Weights of a small mixture-of-experts language model, trained from scratch on English Wikipedia: 32 SwiGLU neurons an expert.
Below are experts of layer 2 (counted from 0) of a mixture-of-experts language model. Rows are named router (the router's row for the expert), gate (a neuron's input weights, with its number), up (a neuron's input weights, with its number) and show model dimensions 0-127. Each number is 128 + 24 x the weight over its row's rms, rounded and kept within 0 to 255.
Before each expert's rows: a language model's description of what the expert responds to; "mostly gets" lists some tokens that are sent to it at least half of the time. This comes from a sample of Wikipedia text that the model never trained on.

# expert 10
What it handles: Middle or final pieces of surnames and foreign names, such as Pip-pen, Ha-if-a, Grond-in, Mierzej-ew-ski, We-ber.
mostly gets: "ie", "re", "un", "é", "el", "is"
router [105 123  92  86 108 138 134  99 145 136 134  97 125 117 134 118 145 150 146 120 137 180 147 143 120 151 124 121 159 134 155 110  96 111 159 104 147 155 141 148 115  99 113 131 115 163  94 105 151  89 108 134 156 168 142 158  86 105  89 128 129 143 157  97 115 102 116  86 127 169 162 167 147 146 104 129  93 142 103 156 148 116 143 120 102 109 112 100 153 132 138 151 152 152 161 108 146  85 156 154  97 100 144  92 135 154 126 110 131 168 148 158 148 154  91 127 142  87 102 124 147 147 172 115 164 126  95 135]
gate0 [137 120 132 115 127 134 110 114 119 139 173  96 132 100 139 107 106 182 108 131 155 148 130 137 103 165 108 115 177 156 109 133 139 135 114 146 115 101 104 105  83 165 156 144 141 133 129 136 124 101 134 155 135 117 116 155  56 131 114 125 189 147 124 128 106 144 152 144 104 141 126 154 150 116 125 114  90 103 150 141 140  84 121 128 102 185 129 141 121 115 100 133 133 131 101 132 147 115 131 119 123 139 123 122 115 103 130 110 161 170 155 129 117 181 128 139 142 105  59 137 131 153  94 169 175 121 177 104]
up0 [149 121  98 125  97 110 113 121 123 144 161 104 128  93 117 129 111 181  96 140 129 142 130 119 115 157  91 130 173 156  92 135 148 137 131 161 100 113 125  92  77 150 133 137 152 120 133 139 148 100 117 153 115  85 120 156  92 140 121 127 166 126 123 149 108 140 145 149  87 173 131 152 149 115 135 110  96 111 160 128 124 110 124 126 106 174 110 141 101 109 111 128 131 147  90 139 143 115 122 113 119 141 132 118 126 139 129 129 159 153 166 102 112 192 138 155 147 128  70 153 154 150  69 165 155 124 171  87]
gate1 [114 140 119  83 169 126 117 156 127 114 106  69 152  94 100 104 122 126  98  71 100 135 132 143  86  92 132 114 121 109 169 123 125 159  96  98 128 159  95  96 135  91 116 155 126 119  98 148 143  79  89 143 164 137 115 138 148 134  98 114 140 135 134 147 125 130 121 157 133 129 151 105 166 119 110 164 131 116 146 121 121 181 102 138 133 107 133 113 121 123  73 156  85 128 119 121  81 152 119 138 172 112 151 108  91 131  87 125 131 161 124 138 129 114 135 116 105 150 140  85 126 137 138 166 147 135 159 111]
up1 [172 143 106 129 151 108 125  82 135 108 113 100 142 114 217 157 112  97 132 125 133 136 140 145 135 161 135 128 111 110 120 129  97 152 106 133 140 177 174 114 136  74 126 105 110 109 106 151 149 149 128 101 160 139 164 104 123 101 134 123 120  98 123 143 136 110 148 119 146 102 165 116 115 130 174 113 126 105 159 141 135 121  94  84 111 137 126 139 135 110 140  93 146  88 119 130 148 164  94 121 121 124 117 150 105 160 135 117 153 134 134  91 134 129 159  66 106  94 153 155 119 155 182 137 150 107 119 118]
gate2 [149 136 127 104  84 132 120 149 129 104 141 149 125 102 106 129 163 122 149 151  78 179 151 127 143 139 127 137 151  88 133 134 139 163  71 156 111 131 112  92 125 158 113 151 124 120 154  97 158 121 178 137 138 179 146 130  93 145 105 117  98 157 114 116 159  66 120 105 133 161 175 111  97 134 113 128 137 108 141 124 167 105 129 118 142 114  89 108 142 127 120 117 119 116 101 142 115  96 112 146 104 147 129 121 149 113 161 164 149 162 121 165 153 161 157  91 157 117 115 134 178 126  87 125 110 126 148 139]
up2 [110 138 114 130 118 136 106 132 121 135 143 141 148 164 180 115 102 174 110 134 154  96 105 147 165 106 177 143 101 180  91 124 125 119 169 134 162 116 135 174 106  98 114 126 163 115 131 115 102 136 107 145 141  88 118 151 137 109 148 147 198 101 140 146  98 159 157 164 124 141 117 134 145 117 144 128  96 144 114 116  84  87 133 121 128 148 146 138 107 174 138 156 151 135 136 100 106 174 162 131 119 113 156 114 113 152 110  99 124 168 111  77 123 144 105 166 121 118 109 115 127 130 138 114 151 121  97 104]
gate3 [110 182 123  97 158  99 107 115 160 118 131 126  99 178 150 126 104 141 171  98 105 159 142 132  98 116 120 131 127 144 106 152 150 168  99 135 153 147 113 155 113 135 113 111  98 155 166 128 145 135 136 149 161 135 128  82 135 165 121  98 149 132 159 148 117 106  78 130 124 120 157 129 156 130 159 104 135 102 128 119 145 172 133 102 101 106 122 114 174  89 108 135 138 106 130 108 176 148  99 157  86 102 156 140 140 126 112 117 103  91 158  94 143 107  69 122 137 103 114 120 136 113  92  87 122 125 118 142]
up3 [138 107 147  89 116  98 130 146  88  92 158 155 145 137 129 134 183 100 106  87 108  96  95 138 128 108  89 140 112 110 118 102 132 117 118 104 147 111 146 112 135 148  82 176 123  99 127 170 137 132 149 156 198  98  94 134 109  91 137 117  97 152 160 118 103 136 136 116  78 152 112 123 110 129  91 141 137 151 157  86 137 120 128 132 117 145 148 142 119 166 161 102 132 134 162 120 127 128 145 123 158 144  88 127 130 129 116 134  83 136 114 162 137  84 128 131 143 150 151  99 153 176 154 111 104 125 121 142]

# expert 39
What it handles: Line breaks and heading closers, film and arts words (film, Production, Arts, Music), and taxonomic suffixes like -idae, -ales, -aurus.
mostly gets: " film", " ===\n", "ology", "\"\n", " Film", "°W"
router [103 146 103  89 135 142 140 137 149 135 107 113 144 146 153  99 142 132 166  95 150 132 158 144  97 130  82 112 137 143 124 106 118 116 154 123 140 148 149  82 106 129  91 180 116 135 100 107 135 128 122 139 149 139 156 134 128 102 104 139 131 165 156 121  81 113 156 106 162 175 127 138 165 119 115 162 139 148 129 153 154 145 183 118 108 119 113 113 123  99 180 150 144 132 138 102 164 120 153 169 122 109 136 111 163 152 125  87 168 169 106 172 148 165 114 142 151  81 130 127 139 157 154  90 134 106 114 136]
gate0 [146 124 134 144 113 133  67 127 163 160 100 153 139 114 113 121 116 149 161 134 110 144 124 102 167 143  74 135 126 159 153 102 113 171 134 106 152 150 163 112 111  92 110 156  96  76 103 151 112 111  95 128  98 100 100 127 128 145 144 147 120 113 137 113 144 143 135 140 147 121 133 120 135  84  65 119 142 166 146 134 164 136 158  97 109 115  83 135 146 135 157 147 132 132 131 103 140 116 187 111 133 118 142 103 114 129 106 136 141 150 124 130  75  72 153 121 143 134 135 129  99 137 169  85 140 133  97 105]
up0 [153 154 155 111 137 109 126 124 158 129 111 163  93 144 178 121 147 119 121 129 134 156 139 112 132 143 149 128 107 134 139 110 134 136 122 128 114  79  96  95 182 116 144 139 134 128 150 125 166  60 131 126  98 105 186 148 161 174 125 117  98 101 124 135 143 132  94 116 118 119 132 119 102 129 142 124 122  97  71 166 117 145 115 153 163 127 131 169 120 160 116 142  96 139 112 151 130 102 112 120 130 105 126  92 177 108  78 160 141 128  80 124 119 114 103 104 121 108 125 111 132 159 140 163 129  70 107 116]
gate1 [142 144 103 124 150 145 123 114 168 127 181 156 183 140 135  87 104  91 142 107 163  85 166  80 133 128 113 128 134 139 122 104 110 100 134 120 160 102 153 139 136 146 165 183 118 126 118 112 139 145 137 153 153 155 102 101  86 152 103 132 132 115 116 124 142 143 129 161 151 122 124 114 140 103 151 116 138 107 134 146 175 129 111 117  97  75 165 111 131 127 107 108 118 156 132 118 110 124 159 115 114 128 139 104 165 105 103  80 121 138 102 177 153 151 130 152 155  90  92 126 125  91 145 126 107 106  88  99]
up1 [127 103 170 133  91 118 122 135  94 128  82 111  76  86 125 169 161 164 123 141  99 142  89 174 125 128 131 135 114 108 130 159 122 142 126 123 134 154 100 116 119 120  94  88 120 136 129 122 123 104 110  86 107 100 148 168 164 113 158 149 121 139 144 129 109 123 129 106 129 129 139 146 117 154 102 150 116 139 112 140  93 125 128 140 163 192  99 144 118 104 156 142 149 120 129 125 156 137 120 146 143 124 109 134 105 131 125 188 126 116 146  73 106 119 109  91  80 163 164 121 142 184 118 142 155 139 158 162]
gate2 [123 161 145 110 107 147 128 124 127 113 153 123 124 172 153 129  66 158 164 128 138 138 153 143  89 129 108 124  96 121 160 156 132  93  88 167 131 170 161  68 115  93 137 132 145 117 104 125 109 121 117 109 109 145 137 145 115  82 136  88 122 112 115 122 118 130 121 137 102 141 110 133 106 116 113 122 139 131 186 124  97 124 155 157 140 144 123  98 150  88 132 163 109 135 125 154 132 123 101 121 137 116 128 131 145 132 136  62 104 165 102 139 120 147  97  98 146 157 115 168 101 147 115  69 125 143 112 184]
up2 [134 100 106 137 144 119 119 122 125 149 107 145 126  76  90 125 178 108 100 138 149 115 109 101 157 128 151 130 166 141 115 112 103 147 186  90 130  76  92 194 139 165 137 107 125 142 157 153 142 135 133 155 145  98 104 128 139 158  96 151 126 140 134 127 138  98 135 114 142 126 148 126 149 143 135 128 117 104  78 125 145 129 104 103 104 114 133 142 149 175 140 104 137 135 150  76 112 130 148 149 105 132 114 119 104 127 130 181 143  88 151 108 141 116 156 146 126 105 135  94 141  91 140 167 137 118 145  61]
gate3 [ 91 161 117 138 158 102 137 123 129 113 124 119 114 177 162 114 131  82  92 142 144  99 122 159 134 127 140 101 104 149 109 103 121 134 158 165 117 147 123 143 120 157 119 138 166 125 171 114  95 132 127 189 121 141 105 132 108  98 138 143 127 199 145 148 171 119 174 129 125 144 155 113 184 117 113 135 120  99  55 140 140  90 128 134 140 129 119 164 136 109 157 150 132 143 130 109 129 147 145 151 146 152 149 146  98 168 150 137 170 100 161 102 133 125 131 181 135 139 130 127 101 114 123 114 109 121 114 105]
up3 [152  87 165 108 116 168 148 137 132 157 143 119 124  98  87 144 107 155 183 118 126 157 146 115 134 130 112 141 146 105 135 145 134 100  77 116 127 131 125  98 149  79 133 121  83 134  93 154 154 121 118  78 163 101 145 101 137 166 138 140 133  61 113 111  77 151  84 127 147  98 100 146  70 154 136 123 122 150 179 113 116 177 123 144 129 121 120  99 125 146 106  97 138 128 130 138 122 133 116 101 118 116 122 120 125  88 125 123  86 149 105 139 125 139 123  87 132 107 113 122 159 141 122 148 152 126 132 149]

# expert 3
What it handles: Perfect auxiliaries has, have, had and the following been, plus mid-word pieces of common Latinate words such as appre-ci-ate, alle-vi-ate, effic-ient.
mostly gets: "c", "b", " been", " has", "ani", "ma"
router [ 73 142 106  98 120 130 115 111 142 139 132  84 124 176 132 117 151 127 179 137 156 144 163 132 130 144  93 123 141 148 154 118  97 144 138  97 135 140 155 129 114 112  88 135 127 139 113 111 170 109 132 125 143 157 172 148 122 102 106 135 143 148 171 101  98 111 127  93 142 138 153 162 155 156 104 137  85 132 133 136 130 151 172 122 118 122 108 122 135  66 157 138 164 134 142 108 130 129 170 156 112 109 198 106 159 121 114 107 129 137 127 169 153 145 117 102 148  93 114 106 174 149 159  98 139 119 105 130]
gate2 [130 106 116 125 104 153 141 155 113 144 112 152 109 154 123 148 106 126 169 121 116 133 137 126 128 135  69 142 137  98  91 147 112 166 109 147 120 110 174 116 104 152 113  71  92  96 120 127 101 134 120 117 133 123 156 167  83 159 144 165 116 158 162 165 146 153 132 128 138 121 129 126 111 130 106 132  94 143 181 131 129 143 119 130 126  94 136 108 115 145 124 135 140 126 138  83 115 159  94 143 152 169 150 103 108  98 103 130 142 125 124 112 173 139 169 139 149 145 174 140 165 114 102 104 172  67 123  94]
up2 [133 135 109 131 151 103  91  97 141 121 130 100 125 110 125 107 155  98 116 128 140 133 131 102 123 123 199 139 135 133 163 120 142 110 139 117 133 175  93 147 150 133 141 176 144 156 142 135 107 110 131 143 114 127  94  73 181  83 105  80 141  95 115 104 115 108 131 162 118 139 139 117 149 106 103 140 156 117  88 143 133 122 130 129 120 149 115 137 142 123 157 117 107 123 134 163 135 124 157 134  84  93 134 166 157 138 131 138 128 137 111 130 107 118 102 123 107 112  92 113 109 139 141 168  91 205 102 189]
gate3 [157  90 170 123 114 139 135 120 170 114 120 104 130 151 136 159 109 140 143 117 122  98 154  81 106 140 121 130 126 139 124 155  85 132  76 147 117 107 154 179 116 156 141 157 144  88 125 147 139 134 140 125 112 126 145 181 140 126 144 127 137 114 144 109  86 117 126  59 113 113 136 101 159 149 106 158 112 150 166 157  78 111 106 152  88 108 154 124 130 120 151 122 108 140 123 107 118 142 117 140 103  87 133 123  96 114 143 103  94 130 144 130 138 156 140 111  68  67 120 122  98 114  96  91 147 130 123 131]
up3 [107 183 107 146 162 117 131 143  98 146 138 133 133 103 113  89 148 121 108 147 116 152 120 163 141  94 136 138 140 118 147  96 162 131 177 103 141 139 109  83 160 113 110  98 125 168 141 128 117 129 125 130 158 150 138 111 127 131 102 116 106 148 118 135 167 136 153 207 150 150 117 144  99 110 137 117 154 116 102  67 170 140 130 109 140 147 109 141 130 118  98 129 131 106 129 138 163 103 132 142 149 172 128 133 171 107 146 152 153 112 104 125 118 105 110 136 164 186 139 136 150 129 179 174 109 140 134 100]
gate4 [132 121 181 136 117 139 103 173 141 123 111 149 135 116 115 142 153 166 154 153 148 134 152  90 159  75 110 146 109 126 118 132  89 101 120 151 154 106  87 111 157 111 126 124  96 144 120 135 120 106 124  83 136 166 140 136 148 112 103 106 107 167 140 101 150 143 164 119 155  83 120 106 135 155 127 139 139 145  99 170 145  89 168 155 173  96 154 100 124  93 133 178 145 156  76 102 119 154 114 113 117 134 123 108 116 140  80 133 156 160 155 134 131 121 109 122 127 121 150 160 137 148 122 152 111 101  99 132]
up4 [151 112 126 151 127 117 177 131 142 117 168 141 113 149 115 173 138 165 101  76 126 129 118 125 131 121 158 145 126 117 177 135 134 111 118 113 120 160 180 151 122 156  97 131 150 126 147 112 145 139  91 170 130  85  97  70 105 136 171 116 135 155 140 117 165 108 103 105 141 182 147 177 132  88 121 102 140  92 107 105 109 105 110 139 128 122 127 182 173 133 139 162 121 108 149 102 129 130 152 149 161 162 105 157 128 134 122 136 130 151 157 136 133 138 117 130 140 109 101 112 112 149 172 127 122 166 141 111]
gate5 [138 175 122 107 134  98 128 138 113 115 138 115 113 141 128 147 158 125 102 132 108 127  71  94 125 117 132 128 131 152 111 125 100 119 154 149 126 112 140 130 150 145  69 133  66 130 137 133 180  95  90 158 131 154 135 103 154 102 146 106 115 163 163 147 131 137 114 118  81 124 156 119 139 114 114 119 123 117 143 142 160 128 107 147 110 105 129 150 135 155 157 162 135 151 148  70 157 104 148 148  87 127 151 165 170  81 119 139  89 108 162 108 118 101 121 143 121 111 156  61 152 129 150 161 110 125 122 123]
up5 [125 170 128 110 120 105 147 158 121 120 147 122 135 140 134 144 155 135 100 136  89 136  84 113 117 123 139 137 137 142 124 135  96 108 157 127 141 112 140  96 138 136  62 143  66 138 157 136 179 109  87 159 132 145 131 102 179 110 165 111  82 149 139 126 141 132 107 122  94 122 145  96 155 113 116 105 134 136 138 125 164 135 109 130 120 105 121 123 127 134 142 154 127 151 149  85 147  94 145 144  79 114 164 158 175  67 118 138  93 115 165 113 117  98 111 136 126  86 136  65 146 110 139 145 118 122 119 122]

# expert 37
What it handles: Digits, %, $, million, billion, units like mm, and scientific word stems such as disch(arge), metab(olic), neur(ons).
mostly gets: "%", " million", " species", "$", " mm", "ith"
router [ 92 119 101 114  87 139 119 122 156 162 123 113 126 143 122 114 158 143 181 117 171 178 138 135 127 144 121 129 136 152 142 121  98 149 153 132 148 137 142 122  96 112  91 141 106 126 105  95 128 111 124 156 137 162 121 151 134 113 126 131 108 139 160 131  92 116 116  87 170 119 144 161 134 137 102 134 101 171 138 166 140 139 157  94  92 105  77 109 159  81 150 155 163 117 161  95 133 132 146 147  94  99 169 100 178 151 115 125 160 154  96 162 136 135  82 124 153 104 119 105 133 131 143 115 131  91 115 115]
gate0 [157 115 194 109 130 124 172 151 165 100 163 113  90 155 165 158 107 106 116 125 141 163 147 134 114 140 171 121 155 121 132 126  79  78 146 153 124 156 115 158 117 142 123 154 148 152 147 105 107 125  92 128 129 116  90 121 145 131 121 122 123 102 159 145  93 125 125  71 162 103  94 124 139 116 124 111 148 155 130 108  89 168 144 155 104 119 120 132 161 112 129 112 143 103 122 128 118 145 113 159 142 117 133 124 126 107 152 129 119  78 117 108 143 137  86 135 165 120  89 147 119 100 100  98  65 113 128 140]
up0 [152 142 174 118 141 153 206 106 176 156 169 104 101 145 137 159 117 114 109 171 145 148 126 139 101 139 166 136 182 120 147 119  73 105 151 160 149 138 123 106 113 111 132 119 127 143 132 121 112 118 110  80 133 131  87 145 145 141 126 101  94 104 133 114 151 100 149 115 180 113  95 155 136 153 138 111 111 134 116  92  83 132 146 137 134 118  74  86 152 107 163 130 140 107 138 111 139 125 142 152 148 114 131 123 137 113 147 155  97 117 119  98 149 139  82 142 146 104 149 112 137 105 107 118 103 109 121 126]
gate1 [126 139 172 143 155 138 103 132 134 136 114 124 100 133 146  78 155 163 169  99 128 134 107 115 131 137 122 121 168 123 168 127 117 164 109  84  99 118 143 135 165 142 104  87 107 123 144 146 116 128 120 141  77 137 106 133  83 151 173 186 174 115 145 124 163 118 118 124  83 131 141 141 111 131 102 112 117 135 161 142 155 149 122 174  96 132 136 117 145  95 121 166 120 151 142 120  90 155 125 128 113 149 143 100 145 128 102 149 105 138 135 164 122  73 132 104 151 136 150 106 132  88 172 153  94 144 146 148]
up1 [143 109  90  97 119 106 134 130 111 127 121 131 171  97 117 174  90  99 119 115 133 100 141 166 131 122 136 125  80 129 101  90 132  71 168 170 166 118 116 115  91 115 138 153 120 136 120 129 128 167 136 153 182 133 149 122 190 102 102 107 124 158 112 129 104 153 152 100 136 121 101 108 153 119 136 112  90 136 121 125 110 118 151 109 191 122 129 154 114 166 101 102 167 126 106 154 121 127 134 141 107 124 119 160 112 138 146 101 136 122 112  95 121 150 143 138 105 148 127 109 134 160  78  92 161 138 108 108]
gate2 [131 124 119 178 113 138  72 150 146  96  98  98  80 127 161 132 164 115 136 127 114 126 153 136 148 145 153 156 119 103 126 130 135 170  78 130 136 116 126 126 124 121 135 140 106 138 136 154 164 128 129 168 161 121  75 110 135 163 145 200 134 114 160 158  89  99 161 155 120 115 119 135 151 120 141 145 106 113 115 100 120 132 130 111 164 135  98 118 199 127 132  89 170 105 155  99 131 141 135 163 108 127 132 139 124 157 139 150 148 124 147 171 147 144 132 123 141  91 174 146 132 139 136 130 146 166 120 127]
up2 [148 104 161  97 145 130 179 110 120 163 141 141 163 111 130 127 104 115 137 113 149 126 126  97  97 123 118  79 135 191 141 108 100 100 170 131 129 132 150 110 128 121 142 118 145 126 127 127 101  97 153 122 114 139 183 145 107  87 125  71 107 157 124  94 155 178 116 102 158 142 120 137 121 125 107 143 127 144 136 155 119 117 125 135 106 137 156 114  86 132 153 185 118 119  83 154 131 111 107 100 147 148 121 146 119 119  92 111 147 142  84  81 103 118 116 111 103 166  81 114 114 149  99 139 107 101 125 133]
gate3 [147 105 109 137 106 143  99 101 114 162 112 118  91 129 136 129 141 131 105 124 114 141  88  84 108 130 156 126  99 139 120 126 126 137 118 133 126 133 164 151 123 126 127 146 109 123 172 130 155 128 119 177 112 145 151 131 157 143 102 124 129  89 149  62  78 143 115 126 129 128 136 121 102 115 119 176  97 127 131 146 133 181 125 102 124  93 122 151 118  89 108 128  92 158 129  82 144 146 140  91 164 150 110 107  90 132 145 157 151 186 187 147 164 119  97 129 152 135 115 125  75 128  80 148 129 134 122 142]
up3 [ 92 153 182 108 152 101 162 145 166 121 163 135 152 125 109 111 126 129 164 144 135 131 152 193 134 126 111 114 156 104 121 119 110 106 125  92 127 116 110 105 128 131 102 112 150 106 102 102 112 138 143  98 122  99 116  89 116 138 145 142 128 157 114 201 157 134 119 131 139 158 110 117 140 132 114  66 139 114 131 110 120  84 148 135 121 179 137 118 130 148 142 129 164 116 130 186 120 116 121 158  99 109 148 152 142  96 115  98 136  89 104 125 106 144 153 141 124 116 133 142 186  97 188 120 136 129 139 130]